From a checkpoint of a small mixture-of-experts model trained on Wikipedia: 8 layers, vocabulary 16384.
Below are experts of layer 5 (counted from 0) of a mixture-of-experts language model. Rows are named router (the router's row for the expert) and show model dimensions 0-191. Each number is 500 + 50 x the weight over its row's rms, rounded and kept within 0 to 999. Numbers have three digits each.
After each expert's rows: "comes before" lists some tokens at least twice as common just after its tokens as in all text; "comes after" lists some tokens at least twice as common just before its tokens as in all text. This comes from a sample of Wikipedia text that the model never trained on. Tokens count by the router's weight.

# expert 176
router:453525541472472408503505547515598443583452440396487500524519495522520398402503549559460470445489533581590427455439504569457452543582435589436541476477512594423443395436420475493532530515545524599481500612484585493490461511529543487480487493445484442445478506523514525456445438490489465415543494503498529525409349533496518481465504507487533454490518464499457431495453408499464406452528517619456558430490478502426469569442486435571489537390537490528521450470430465469462527441414582416444517547484530492493494560512553488558532465566512526531493471503469570493452552443508536456
comes before: " |", "\n", " ", " 0", " —", " 1"
comes after: " ", " |", " 0", " —", "/", " 1"

# expert 2
router:528546431565474479498494488445436517420535452542599558431472563535484523524461454503490561533500610473590501572539585520480468491512557522509543521519540553469531557491556488551511538497466450593510513466417541460520494530472437565477557520404523483553559531505459515503546473508457373525444592602525597571536458591505456525537538580417556527554584521513561544500522543467493543477523442514463467475473513593463522386474458448398567535524538414419538611432533465490532455451558518611553472588556482477560517567472530495565458409534497455405499469536432502482502549467415487480
comes before: " |", " the", " a", " he", " as", " two"
comes after: " |", " of", "|", " List", " %", " as"

# expert 24
router:454537491462451500482553454479511523459489596459623537516475459526413419392539563524594454544478508544501508403471538455584457477540566441522485459450488443390427442457626483502544565525527537524459473502548538550440456510577575428474446519546568554533431493556463461498453514492388577522514439517496512474514494561490437537628454457546467454504461562489509437444495469475513567514539486493496474472529507464494499473587458537544507395458507545444538497501514477500489473460566568377408509454439505457569533429473594492540538456482358584459465515516514519494498505412526402448
comes before: "|", "=", "-", "ed", " been", " released"
comes after: " |", "\n", " has", " had", " was", " have"

# expert 147
router:455532501510599534483500494470431575426512528506659483522568456523460593524493518579482526459479499541495538496508527432547543493582480484486487528518541472480486533520549512528574500480520526621483434435447480475472446455489502390489487380469508504487400505520484534487525495500522529461407463516465450456439427513472573516573696476483447459495595518556493513556438470539499523406495497517461554527456516558518556501583537481449508480574365581416511570445449554517438517489600521465489484564511468457481545436477527475566548462576540427376542455509440444532489520585532534546
comes before: "\n", "|", "-", " was", " American", " species"
comes after: ".", " of", " =", "s.", " is", " for"

# expert 172
router:614564491546521536567432465493511500453500532601564482499489516538429519392629472384462566598496524466490558532483510540572487500447580520455506491536482488499448571462481487545410583535384391577523461509563521494561494510475579495451492552556502446520516453502473516612480478468528500569522529525409549527453457563467506539461496484516495499417517475498408566486552447538481499564543504566570532508524441445445530499421494502476574430574509568437456479491577398451516435492412477506478497406538559570448516527511619517467471563455543395510442519477536414537559517461534525524
comes before: " |", " United", " %", " New", " States", " South"
comes after: " |", "|", "-", ",", " was", " is"

# expert 186
router:548570546469533555571463441428485586501519544555466541571529405536371498424668459544602496577525506591526466395450561505470461549407508529474435462493550407506455440443391559467525493486561435443445534451506463511419521451405457521526490520476514458514424525547534486474442424478477458460480469470434575526449552479558519535428666430495484545515531489478506532571464509473567544411478500482479510523514555485527500598569487417476517436434489481558505506501541548528493500564516415498532506482542506525554451585475468446495516508555537501501412509530540514483477442463526578510
comes before: " of", " and", " in", ".", ",", " to"
comes after: " a", " A", " B", " an", " b", "A"

# expert 79
router:425524472508497490503516504523521520496511544406479488538476410506468544441455575492423475513584568513542488456466473497467476460420481536442493515450494429462472602580508539500522452466476490479585505465495518515419493361441582515489428463546520508570559535556525540345561498397441558493432507471493551556408517498458453487533539484373447403432457481509568523524464445451548446591528431623506509535433555453417559568496477466427464532463408513505454514474578490565534517470447473472547442506533440476519534477419543514470564505514538590580534539563424580498473542552456461557
comes before: " of", " was", " is", " in", " and", "."
comes after: " the", " The", "The", " p", "b", "l"

# expert 42
router:406471536428427440511503381524552511522534477483505430501475532499545546489628529445522438517503542492397451411420437582526436523548473448594447426539501472541556535501404513473482483441580471545485511518511516512502580511482564444547522444541403506484563589496481503516423409479527476550511514440493475483436514478601636500571504531520534508414518488582592553445561571524514482538535441482460536456531527457506583521411498528500421502475549463547455448460489464566395594521460508478427522500471488539565405493496553462463533464498537536425579511623490573478544508568503504476
comes before: " |", " 0", " 1", " 2", " 3", " 4"
comes after: " |", " C", " 1", " 0", " c", " 4"

# expert 6
router:557460469475384403477464492508580441470477520490510539462518490547535522519504463538458448448425568542453495581492548566378493520468506530549472488456408480525416495519496479507500473407437514497522484500504489483506463515515494428500534468638593442538575447539510538622472511476495460435570480525534598462552451467400575491503460513488487529574533430517583414504478589486467454516409528524523554398463546456562521488533465580466472536464701514530449514424519512536509376512536492497488538619474524499482539459560541517492489518536550519492498491584414507514548487422440518583
comes before: " |", "|", "==", "The", "In", "==="
comes after: "\n", " |", "-", " He", "″N", " Ward"

# expert 77
router:441458371548537510501550447453464659429487463557447416522496433464506466543445399514526514607559539584492536498478428602453485469613429600462494521504479544530452506467477480504499485457476500534564529466432601509502440495475502464523436574509437433532474542570557529441526509490476461511527458560555456458490454501546584461496532508451511465514566438504536604447571485543512577527538492509474547522539549500503479549472495444449499532573565525452416488401523487523496547491548476460543453538556478472470458358441495481526522418596506486481479542492391415441506440578580580518
comes before: " |", "|", "ing", " 0;", " vocals", " his"
comes after: " |", ".", " for", " by", " to", ":"

# expert 117
router:527492437419591474353478568490518512482540496534496490535572438528466540540607537526505449389485651499471451402450482557466505559467484509498527485404478495576472499536501508544367553545478535440486471538522635559527556493419513510472510473485426511493481529468511501499494402513441573445507508569529482522451496507522449560547447443553429484465470517538447482570465554449497545451465604580538521511481529513462507527562601494473459449513506641478490472494471510518500516448555589421505593461496505432434442504485546489484501467476483614499526474593455397486508581499587491558
comes before: " of", " to", " and", ".", " in", " for"
comes after: " the", " his", "′", "'s", " and", " a"

# expert 182
router:521547601490548456499471453515519557410503567524425536492451484510479474577477611522477442421467466498484468454468527473475444417459504470438521526428468451458449501574578519590581537454441490557474507510496488458469552564460426478506397486593480519492510565508507513443542523481428494520491457547514412499486467411526594447568483456466513428438522472560565512590440445444549485556496487561525518534465498561546511552467490363470462404384478491470458477617479515566542545447584439444550507513482408565447583434453473512529476510500568435477547593484427432457415475534536490585
comes before: "\n", "-", "|", "The", " The", "In"
comes after: "\n", "|", ".", " =", "===", "=="

# expert 130
router:432556630585497414524483432474520545568477647523456482501500504502550431503505617556532494508459550516539545495524545462476433482555494467447514536422478455449390512520523518564600499475507486490462495434453521491513464470440472440455461636549449423550533493516482498506521529484558478521481414463555514545511463527533509457515458419466574457590515501586514515560443456460579526498481448538490483569491478526610542494456487427487453434526540442553472478591435422507472531597478571503548476461542415558468617487556442498515599433524545538521521553597565595484460452514530490587
comes before: "\n", "The", "In", " ", "===", "=="
comes after: "\n", "|", " in", " ==", "===", "=="

# expert 150
router:528471477514500535510503585421524467488484533380501477494471457544580500503543504540512470549500489525518489558482568543521523569549488483533525484495454490474531506504480468535579561520528553576505517518590447485591517421515463535450533463453456444479505443479443501492426533531526525401488465403571410457516596501470515545510532652528616549455518467495454487393515505465468446419460510476532489498568363441547518451515519522637547494554521477559567476474475537484512375628559526561507519490524592526537567554568479523589486509468490354496451483512443517456541555368563490480
comes before: "\n", "|", "-", " The", " He", " In"
comes after: " |", ")", " ==", " ", ";", " 196"

# expert 144
router:564506577530516501536524590477496569540486489329469474476529530460578435499454509505493549404594497522476484447501517546654530513535436454474454473432386498512483555492562491502435577498503523415585504553607453553529452550478545530516491418625515495468504544544467457504464620495424537588496458503483465455464465441473575456447443667553475510429504554523492478472614466494501538518531481554455565531450549519540497476386516515527526431580576483550496508457534559497483489419534500585490548530544539487487554451478531445513431534463495556422509522470539526500479471520546461474
comes before: " the", " to", " a", "ed", " his", " that"
comes after: " and", " to", ",", " he", " also", " they"

# expert 39
router:476502549500442470528540477496561627509539565497583544578493471549453488508497504461533523561564543551568530447528431549571486481589441545537520378479493487434513523469546545534499551545537587439364470465527509562461498503431475499486480397459541456493466519535405437523415529479486466533598527476437582570443464450558528449417583438457536548491521549473435536494485510524481583516480469490540531595462484501484516509372484521533503477428589424529565376468462541572451523492465502502620582507558456481522519590531498524481545455467442584454506437582544501546513439574460540517
comes before: " |", " and", "|", ";", ",", " /"
comes after: " |", ",", ":", ";", "s,", "s:"

# expert 90
router:609411476455449547529422538536441576461489500481602531536392536589488486490543593599474529590460513456418417497436617506472485521464423562512442394525488434462506516563455436485407490464508585479526503510439399528518466543474439424518546459486568441472572446513527573496520430543488445403413508493466566553474509561482506487567462540513549566482552483472487443567483555532457508468455504473540477542457603429512502518553548560442604429528557502492509410474471503556459399511484496497465536491498414460531427490492552520565575446563518490533500456477474411562511559496497517497
comes before: "\n", "==", "The", "In", "===", "On"
comes after: "\n", ".", " G", " O", " De", "O"

# expert 11
router:534525468534482490576531589530528538432451560496567513558527474545533398484397586555474455398550438519392498396487515478380493543443608491501528542426449454473488524574519533492460443436425436460579534460566609495485494491518533493604487466523519504449475520509469460482478499437457534505461488565515456513536526457447483508494472410429469449558493497415556492513581493419497525546505440472525427468507488480500463571463501400497584507409592535550492490421481488405560485473524580525493588610555494436461561513477444579516443466585524487518563582585515510454523481513507457578
comes before: "|", "-", " to", " by", "|---|---|---|---|---|---|", " /"
comes after: " |", ")", "s", "|---|---|---|---|---|", "\"", "|---|---|---|---|"

# expert 155
router:455413485494508458498529529514577567471505458370456471571509453461500450522446633509399416432534524507570498500458485460474412527468535546448495504444526496450462540566499514477545465506532428461501491462459532516433512455397586435550519523574480484466545522580524552465575513414411532452419495570479457578398462498479560555524493419485453427458422458515606547610448525390559442512455507574509550478540517453489479519539506490509469507480517437477501491452475462495528582487548541446528479534564513442527421475413475484450529488560472531494483680543409473462473513591479507540
comes before: " of", " was", "'s", ".", "ing", "ation"
comes after: " the", " The", "The", " by", " \"The", "'s"

# expert 96
router:459567525603552391572469473513501501489562407553528496480541444586503478624488428500649513467542570462467490549490487547577528497513425537482499373479559477472482427567398540462392545630461467527490454487418466497516558564422512570479524477495533491505446583490522474484442484548555523527551481508440446522535458487468573432470488472440510523486521430458485480448483556545507497586550540584572397513549426492436499375596582478586507473510523448461530519551472500470466468548498487504500379548539463517469533505495462493503522486466551531426491520422554546505549419475549505471
comes before: " |", " the", " 0", "\"", " ", " also=="
comes after: " |", "|", " 0", " \"", " ", ","

# expert 94
router:441422466549594470467438520414581587522493484479471550545388448500523488549534482545526445370559497534463508532456488505532597605568423513472471526399503535435501461449354472584407610470526472436558461472511459460531583480466465485549426528581432496487451483415530460425463459508473501506539524562555539491450505448455524523478540501476464486478489451610426519469412565475507574523484500478443454458474511505522566498479416474510470509477450471373449503528499629536594452483626521425499505452468558479466493512544550511566504472507465517538528491554439519502503566509559516465
comes before: "|", "-", "|---|---|---|---|---|---|", " The", " He", "|---|---|---|---|"
comes after: " |", " and", " with", " due", " a", "'s"

# expert 40
router:511508410550526486460558457480578460485471445466437590575564501555328529494415453516530506408513486539541545540514499403510529547452618590444522456499564444503495426483524486496408504549552440553485550470501501451549593509423418424520469480474549509497528526484498466444508410492539539429439463481432512449543494481524542545562536527450487433451532465533501512513493519549531450523462591600536504540457447500543537578577423486470467521530480462391484530463494440434505595471569473449513535506442630477559530473529562477521549431539479552524474496511456579477597532590399561522
comes before: " of", " in", ".", " for", " is", ","
comes after: " the", " a", " The", " an", "The", "==See"

# expert 140
router:451585405568538431441532534563559442519497580412583470491480405502454481323557490516501484509581581541518516521533471483445458510616573551541536534531476488489439642495532561455476470461533526477509558540455492479411404538462522456466508420536530526497537505523585492473525499439501559489426518555472552402561506417538454478501539541436511454528514527541538528571445481494561543404522486527476536509545490486535548487435436426530490573499552480539451486460519511555613464464460469519542480521568455524412520434511465587529529480553537534640473550557507540542570548544506584523
comes before: " |", "|", " of", "-", " by:", " John"
comes after: " |", "-", " –", " -", " one", " as"

# expert 156
router:510558509498451465522520423507575515522469561511432570520563556454583434456544558450563509550403556557520544489528497464486475513526572449441487505508406431495535438497473513505483491490525528498483487521543539431476513539459535612456570498416521488440575503456354506600513505462492540447601487528477528545549567550494615485427553440523511529529592523550462470414421458465389470522485564461475444594520527512493492560501524536557487496525443501436577412469452491415447496510512544536454550377443577384525596552497579454487496478530405509466560481575542486525484439469417535510
comes before: "\n", " ", "|", " 0", " 1", " —"
comes after: " ", " |", " for", " 0", " with", ";"